From a checkpoint of a small mixture-of-experts model trained on Wikipedia.
Size: 14 layers, width 128, vocabulary 8192, 21.5M parameters.
Below are experts of layer 10 (counted from 0) of a mixture-of-experts language model. Rows are named router (the router's row for the expert), gate (a neuron's input weights, with its number), up (a neuron's input weights, with its number) and show model dimensions 0-127. Each number is 500 + 40 x the weight over its row's rms, rounded and kept within 0 to 999. Numbers have three digits each.
After each expert's rows: a language model's description of what the expert responds to; "gets" lists some tokens that make up at least twice as much of what it gets as of all text. This comes from a sample of Wikipedia text that the model never trained on. Tokens count by the router's weight.

# expert 45
router:501588473548585532485506518534462516459488515504479517482539567497471502521477554514495480551537508507522520527466571527464515458486401479452507455486405532499535511490430557490538430501490495550530536478426548473508447465495522572430519535451404532480499540536548483548463482543503453487511495479503390434494408508577465480508572546495448457480462456543474511496476498478473505524497
gate0:461588531501577495509486497564425515432557472514472501471465473422512438497461560450465474503511479469510497513524530506434508469478442545430511517521451461498511415495449513511621457565487503516494499465497553412428418464524496512513520498422412498484478482541571491512497472522511409507493528529443505489495499516517492541533502531441424511462524492485456505502477462492522503581478
up0:481506524481478495535466510475513485486529524540546518521500455498502482478547533544411626538513525402530457545472460530496543542507423516490491605622470497497485512471532447526494521462567486502505498513505525489437519492504470542439505472504524539444513437492533504537554477489546524451496533488518456554532570520421561548534473504532555453513540503548545544445529389507465472493508
Description: Mid-word verb stems
gets: "ed", "ect", " end", " art", "ist", "port"

# expert 51
router:480543546540588520502488445505493514514528538517459504490492521505470458437424513534430554544535405521521498490453570562480481443501486422451476463468475539446504491484494512426553446461527492496512492498491523552509449487502495501415487544474402475478559535582505449491474543471507541468549529501482466398439471506515439434531509465474482567527466456513515504472455531410489509531464
gate1:548497562510565516517475478479497457460503499462473526566443537476496462491454475503449571511574483491480524458481489473474444584488529472510504525482478497523494446543477505524544449507498552509517434551549510576479560475530439497575517506551500452508516529458479466524519488512507545494556461501486475461395388387533493501475486490550572556484494522528564528581443464518443543444473
up1:489476493469537517436579542496408543452510588599428539480526526456538530535520557529482497495503485418514443496527514468567442545538527519443492512497541484553558519478458509484560500475570490508443539491461456477546527497530432578492550483561474493506483567494517503520439507504505456578567537459542463547449517485468461525560499512456437503482565516537544512494519480506539555479531
Description: Digits and counts
gets: "6", "4", "5", "7", "8", "3"

# expert 58
router:475546444522634556475473429529509521502532522506492484443525509451460515490460528492510492579547498548541530494480560556419426440500486470416451478519487556425464509484488532496522497483556546555532525427455511473472465473478529478416491551480467476475562540539531441471479520462539512465530493501474464407496491475535435463500504446446482511510460448518465562495434465475518481541498
gate0:537498467437540544508528505504502470494507396398489492506462554481473452504486542500543521528446515532514572492541503491448494453449477518447445524524469450486459435474507539542535524518551510486531450510538533543518486473489543422495474547552531515505501455539452499480484514424527544520518572514402489470522546462506523469456517493529486480440414489462561550413528473570483441462601
up0:555496542485492488477470507493493456473524484523489459521455497533536546446513570441484527479505536470464461512471483471500395584480544476466497414497498432542494532501511455490507552530518431481561573484537460505513453517582461506547506488508520495550528556509531480552475484427397418485592500507489410514458454489500516418575557549527466473489544534517442464542506503527496470452474
Description: Word-final fragments
gets: "ed", "er", ".", "or", "o", "ate"

# expert 59
router:496583498533538554444448482489516521540547494525531408471552551460456577504496534537482476502481484512544460510467598533486495479480499465469465445513469562481467522518455537456561461441549492504537561447452553512551484462499494473465463497455470503434519559551499421534518520501548476493512510488516435443481435483546447526485517517471448527475540502543553544485362477482525539507428
gate0:425528554512502532458426560484436456518434510496539519505504541463506548487464534428543469530538523483495474465481504558463480433472495404493469603543499529435478584490471500475549469444527482497500528494515565486518469435456503479468437500415469517502455514490448441472469519512540532466467572499441498485549503529472488536460550464504432529510524496469593482443508552587503541514492
up0:524512486462475495512487482459528479463547512483520525504517461510483421465492493505465472468562453516452530473509521478538494550458417530620490430482427429506546489545454575543494524447499493525510499472493429563537494540550466514471467426561465540525548509521499558470491532491521575544555565498521518544435483576463482537547482520472504509538495462515521511587570436466505397473485
Description: Nationality and ranking adjectives
gets: " first", " States", " American", " National", " World", " US"

# expert 31
router:515548464540493524495520447483481459489509472511458485459463535495477513436458460522479527573487441510571538482464597518521465452496508448507474433520465512453495468495419571430491520459509477500531508485442558503493473447472498495475452533482428479516506515564483413506468502440565523436491524507479433423479422477517407449509487494513460497550483466529554602457522475491490486524400
gate0:512532495485540427490543459518449531495530526461442417523531502486447503518540472400538517492548507543544451494547481443594436420467530493532489556476481474507430504467466498397497504532422475541436502479474475494393538486508493533471564459479496523431507530486512468441472554510461445461537524472537498482459477473475533452513457522476500451556535462495531509526488471492575545536570
up0:448437488514503473477471465473508528445570481602481486503445517531394449459524466512523496530513479497572436524459474536481397506520437543524489460511501481481467506486452456450495565535524476515528438472539466527497460432536514503497487473509560492507437500492482466511500519443529512468418501488533513487526433470425450367466484555484403480518452509502513547469533483535559476482529
Description: Single consonants in foreign names
gets: "n", "k", "r", "g", "t", "h"

# expert 34
router:449553480561526523451501435561520465526533483506465466508537531454458476460481505498444493528547499510512522498421534588506468443431438424483474530512429538453530471479465516403528487471516454566540498460454515518514520519514530514448478537461409520418517525528530448547553482501523520448539491508470440445459466491515483439520551450473441476517499469500539554492497542519574523574424
gate0:510548508606490456453491452513480521416440504565527488491471471509508485525506488573547542498524580411462417559508537541516538555454445461536535485508508495514504502495515456542514535520500502543579522470531540423526505557509556564519530525553502487520516501562555487451565527504490412493520474482500464601445446517475489495543502513506533456586482470552459466433464517479472518463502
up0:522535513524460423541500584488515501535471539487508527422440508536512507493493502519529447527486470499498440513487532549610462562507470486426484462487440459522490479512464552483499550481446485500513462471544529434514522431461477467496480486449561435486533524454564500492454458500532459511554530557491451493475564551489415498525465587519441472538512460496489488499456455427417598450500
Description: Prepositions after heads
gets: " of", " for", " with", " by", " in", " from"

# expert 9
router:475521490501497527508473486540480491521532472545528448479545515472467532453407553506446439565597483517528499499410511490490424458441427450486457521489414554477554454424498497480519395493515503532533486489476539494579484515490538500458448524423465544490554466537502446491559476511551518422508487518454472418493455528555471541535562496499474488479537436494494551485449504486521497463461
gate0:471528469573470477498432515496541538504453495521615517537527501490509459446467426511382441464536462475528564567450545501438479488443522471475488482484470475417489542473486552518512495502567457503506590507471515498599505540464496448464514484451530534502508495519535536571441463484527498529489488567550511459481454587498549566524541464509466445507522454491485466460513474535509521545473
up0:522475477549489475528462542513425550468522476513507480442519533473557529470513440491481434438485502402550475487448501500544488498421458558505506451429479548451501576401517578464438500517490442569499504514540513450548522488485522503507490547497438439507531499581460561466527426517489448539480551606481491531523467554495533507514476516504481500551537499583492481536431492506498481479520
Description: Spaces and Latin prefixes
gets: " ", " con", " Con", " ex", " pro", " Pro"

# expert 1
router:523538479539509494497495460491486523509605474515426468464551511420394488396442525558457522559513502539511500494415532507523455474429437455476531492478448500470507527513511467473573432478549519528533538459435545525513456480550510552430507487451491492437528492514514463530493519536561476435551477515504482393495485502468446454541504465484505494547471458547474524536459537513483489508431
gate0:499545544495506508395450554517460499480527525537506477503557452475542584480481552536497475550540462514583487489462488571520519410466432579432493495433387481479481469505526479466520494524474465559526530472469506458499482430525465480538495516468457535509519494553467474473466495488517536519478551509547537425477460519479515469540430481463506500543382448455482482496516453538573464499460
up0:481529481496538540580554519534525498563480498490493455456473535543518411513418390501490492503503516503508570580465493495411555581495542453485477529555526491544517523457447532530499487521501510487480449530541486547479442515494465425508497534503563516428532474478485547509509511484512597509509463425501450571519522479526465509415487531458424555466519494482511468449475564428461514502496
Description: Kinship and quantifier nouns
gets: " one", " Mo", " ==", " no", " Ga", "=="

# expert 24
router:495541449576541483460496464503489507480514520545498473452558534520526512488450492446455454576515436542551537473425556535434498516464451462526418457483456552471468528481476521483541469453480497545492525455443587507504424449502509504457477515456529505482546567515533505505486488486494467448569477496526444422514445464512436445523542511453524528538497423551555598477461487480526556548460
gate1:454471453564534534558531514545505499502566580550501528496598537435444431435495455471506521468481401540425449499473521531533521437537503515522461526529467528496414467410464475461472585495553522498504519428495520506454485487412542523509490498498422503505440523498500466532467476479484519547489574453475519522448525532474491541458513496440519517473528485461582495516437508464493483512523
up1:446464547483513521477443414540456469549490545486537511434514493409510498474497546486445491473593487587436505465490508543488485531460592530542462492468515468437446548474454497509463518582541533493537507477585553469508513501531522462545485489468450527556539550561502546526473498544497468567490500540540544522507515601481488473464497491535528577507538515519576459467469480523434456513502
Description: Year digits
gets: "2", "1", "0", "9", "8", "7"

# expert 53
router:473511510545555514528463476507501474558573549523532461421548565470509520478458478544544537526470476531539453495474541541483526491496448442497427490511444540437565476506470499420547488431471462524612476505492520493506466443560529482507497561476484539450533513531515477500545473548593525479502486475513476450471442504536380452576543451482488489508479456527513562463482482432508537491446
gate0:510499479502520446519540491477559517509506469607445517498462499460549552523448548402548559501510555486552475505463507483467449515502477484534529539584433509525512489607559501445459557474501490535516460556488498593497442497535472474527515437484459481454503528490474542475478474484554563539536441502486557512493383462491482511512594450462507546505518488481434470512454473483508509562515
up0:582518463539570534549496532501447500503437506524541540453419573473558529499492524521460522490553527501567547488519474476486486507528513502505559503482473563473492514518462498453468481509481538457592489487516505459495474459510559516468539523501513495479471441523438482574466501539558497559530543448509457530435569512612475470539429464624533511548536491510469467486543477456468546430540
Description: Abbreviation periods, name starts
gets: ".", "\n", " Ra", " Cal", " Sal", " Per"

# expert 17
router:489568422557554565459499504496535484531507538521459501462512554419426520508494509538489509549546474509574542500432518450484475493468497399493478528464501490447491554522474492457528468440501528505513523475421487440513460473510476474422501509484447497448542526527485451446529498564587470490573484458446458472498404467469438456495526479482509534498518469540522566507455470447482484596455
gate0:460516514521501517508455475523518610525485520559459474489471466447530506509525504494503440476566443452523432499455489489470528469478472521517547471467535498508514529508490549497524514533563494595494519472449525464432469565486446510468426479514483580442566562583476515521491539540478554493546571520547534493519458522468528471451500457503508614621453515488498516566489489534493439552476
up0:534471528488542489479516504490462468563514491482544443452490500586458486498512503495514502481483510480538427461486537538500599578506462464477485546494464498542569510549478512504508417485522465497519482561499484544573513490422444524512448531445562511508483499420543527517485491517466565466448537406494478525399414466463489527525528549567560520446502464398467506492442479470476513481545
Description: Particles and heading marks
gets: "ed", "==", " out", " up", " ==", " him"

# expert 56
router:493549472594574517492456521492472510508534555522496468505458572397486534445495487497508467539583486540575506469437498505491504448508437472447481504522423572451513530530487505467587445499579514492534471501444531487498493453510469496474489491507474507500543500510510458589499512497581513449540504452523411420461399491541429497480524505485473505495503434495549563493493503475503491513429
gate1:481532486467509498477506531451497503544475479569511537487483453403484509447466520521475469522523489493506540481486471462522512496532476437419498409572448513474587460449527516494508494459512530522471529556474482504458527524500519530486414514435561623465503471484582521546624512540541507447478577512450497532503492473504451479441452499514517475447428516510445434490517539537514551512539
up1:549490528489467459548438524478448500540468510453536542512521535400445485483504484478427478535542495507512565506519452474483520491499450460423528475563444503418515488435545495473487482525560461486498498531458453462397514432499482441544428480483511578518463484463551531465498536586494539468498558485445564522420517516486547475455566466530519449482516550497494496516507571514492550456558
Description: Space before years
gets: " ", "°", " Mar", "Mar", "use", " Mari"

# expert 63
router:445545456500569549483468448514461502551549524538505467488528493522516497449448460529479411547521421488495512483440550572491475484477534424472506490541470499494485515519406534494526416405550477497532526414455594570503452478482509468471485539439467517485510544533478479535532515543581569479526473506488473454502429472521418485492522510476506512501440443548491549507469511481505537547450
gate0:507429502458581542459485445602556518520505492503484504505530485508447533410427477484469557523515424473471515548506509536502424539504568536470530428548535494510518491518440491512544414500557437512473481540518518534531609470490497491476515531543520506428533537543473493497531567474460393532475498505526478524494510532529511456474523492503531473502444507487495449564521491543553492413565
up0:449509508465447502513536475490522515494544479533483454449491481486503543562380432567505501471538478453507545514477443487481490523538515509435474481503525468526490460483559471488440459496437502422441507545463408533466455513494473536493486500496569520381537486507483468551508491517541361440477460487497488429505460522499496475518439555467455456536419497498493438499484504461554504542528
Description: Cell separators and parentheses
gets: " |", " (", ";", ")", "|---|---|---|", "|---|---|"

# expert 20
router:493524438515491473507500450523517504546486535500520481483529537511483534508446491439521517520511444542512501497440576557492443488438408385458453419435482511459484488447495528419551427431461483556489498454429512514528478485508489486417480510465495529465529502546535457484556507462498508472559478540465465453446456515495410418488564480494472533520484437481487549533435499487554529536462
gate1:514524427432539520443409541510482472557541482549564505504517495504527475497534554492465497465481511487469527450456519516499470423522484492507515576420468416521518546486493582420530438556483509458505527556464514524493412447555528479541426473518562514451442470539533554487532566466502504404461528499476462466540535503508463483505508523533419483553528490491464528490532530521505479436450
up1:472408550580522521517533423514463572505529543461487500535432532479468488543469409550508486535528554507511473535506519459501539509507446551517520489548468581506483540465445435528463558462540451543516538453548501484510554514448527473450525575509465509538554512461428510506551467573500458511538523500481512521426496463502553539571492435492532454444506535513537465539480419458507493546541
Description: Digits in numbers
gets: "0", "5", "4", "3", "7", "6"